python train.py --n_experts=48 --activation="gelu" --n_groups=8 --norm_place="pre" --init_std_down=0.00441 --lr_head=0.00582 --warmup_steps=200 --schedule="wsd"
Below are experts of layer 4 (counted from 0) of a mixture-of-experts language model. Rows are named router (the router's row for the expert) and show model dimensions 96-143. Each number is 500 + 50 x the weight over its row's rms, rounded and kept within 0 to 999. Numbers have three digits each.
Before each expert's rows: "raises" lists some tokens whose logits its average output raises strongly, later layers aside; "gets" lists some tokens that make up at least twice as much of what it gets as of all text. This comes from a sample of Wikipedia text that the model never trained on. Tokens count by the router's weight.

# expert 35
raises: "General", " Notable", "\n", "\".", "ate.", "German"
gets: "\n", "==", "===", " ==", " ===", "===="
router:494498453522498533468576513442478497582526540525464500404471476542478508502444547531525484591597472587555535500545468471629404579494562456472555

# expert 8
raises: "ension", "uit", "rag", "ution"
gets: " on", " up", "On", " On", " well", "e"
router:501497470441501588582465469483515524507503499495582487547477472440494455559626544460533524497519455469577496355510522482452502549483460469461516

# expert 22
raises: "),", ").", "\n", " situated", " —"
gets: " |", " album", " released", " film", " on", "\""
router:533546485517471546522498545550491597494493473522514442530483490517529517444541524394522529494550488512527513453541484484620467396524590517581507

# expert 3
raises: " the", " his", " their", " this", " its", " these"
gets: " of", "=", "-", " all", " for", " about"
router:559504401493493509369524510533517520571424517527484520475497467437575457404498499509404546510569477554517527481498532430523507541448505546487527

# expert 14
raises: " the", " a", " his", " an", " both", " some"
gets: " by", " as", " with", " that", " which", " to"
router:522458502483462494438540478521458492504368501536511523513458480512606460462544562389357531494523506479506544499533478540447546522489453544477537

# expert 16
raises: " ", "ifts", "\n\n", " Released:", "\n"
gets: " |", ";", " 0;", " —;", " 3;", " 2;"
router:520532492410529515487593456532523526562485586421547523416513464472524511511467488465401441563465483508508562448454497456585500532513490468529474

# expert 12
raises: "-", " in", " and", " of", " to", "\n"
gets: "\n", "-", " •", " ", " information", "Personal"
router:609449470498499510430488466489575586501488500448476452465516480557459581523442555423472535632505613570487528500568450429429512480475504422567447

# expert 31
raises: " n/a", "on)", " Pok", " 5:00", " 0:"
gets: " |", ";", ":", " –", " -", ");"
router:552498463488529543453559479581565544505515503468528493414468483554498526437569571516456514552506465496462556503513483496504504545433460480576497

# expert 9
raises: " the", " their", " his", " its", " an", " each"
gets: " in", " to", " from", " In", " on", "In"
router:602486501468516565561522602442538538500488626486587465517417503453514460552551468531398522553575500551517545461560470448528448464432451535484520

# expert 43
raises: " Outstanding", "ution", " DA"
gets: ",", " New", "a,", " in", "e,", " South"
router:585451476517578560506466471580403520506455557549477440522453451536437462510527558478442501555512489496521525465467429471408437434499534484483505

# expert 6
raises: ";", ",", " of"
gets: "ing", "ed", "ic", "s", "ation", "al"
router:524475470439540578502479461443574535551546603589452566493451475375541502410519503450531484488502526505452559415533541488589517482496441612529508

# expert 25
raises: "In", "-", "\n", "The", "|", "Other"
gets: "\n", ".\"", "\n\n"
router:507430449432535547515632598507505502449438474468459534509503500463438503460555479562479452464480532526440495432585528529536452453529473481503433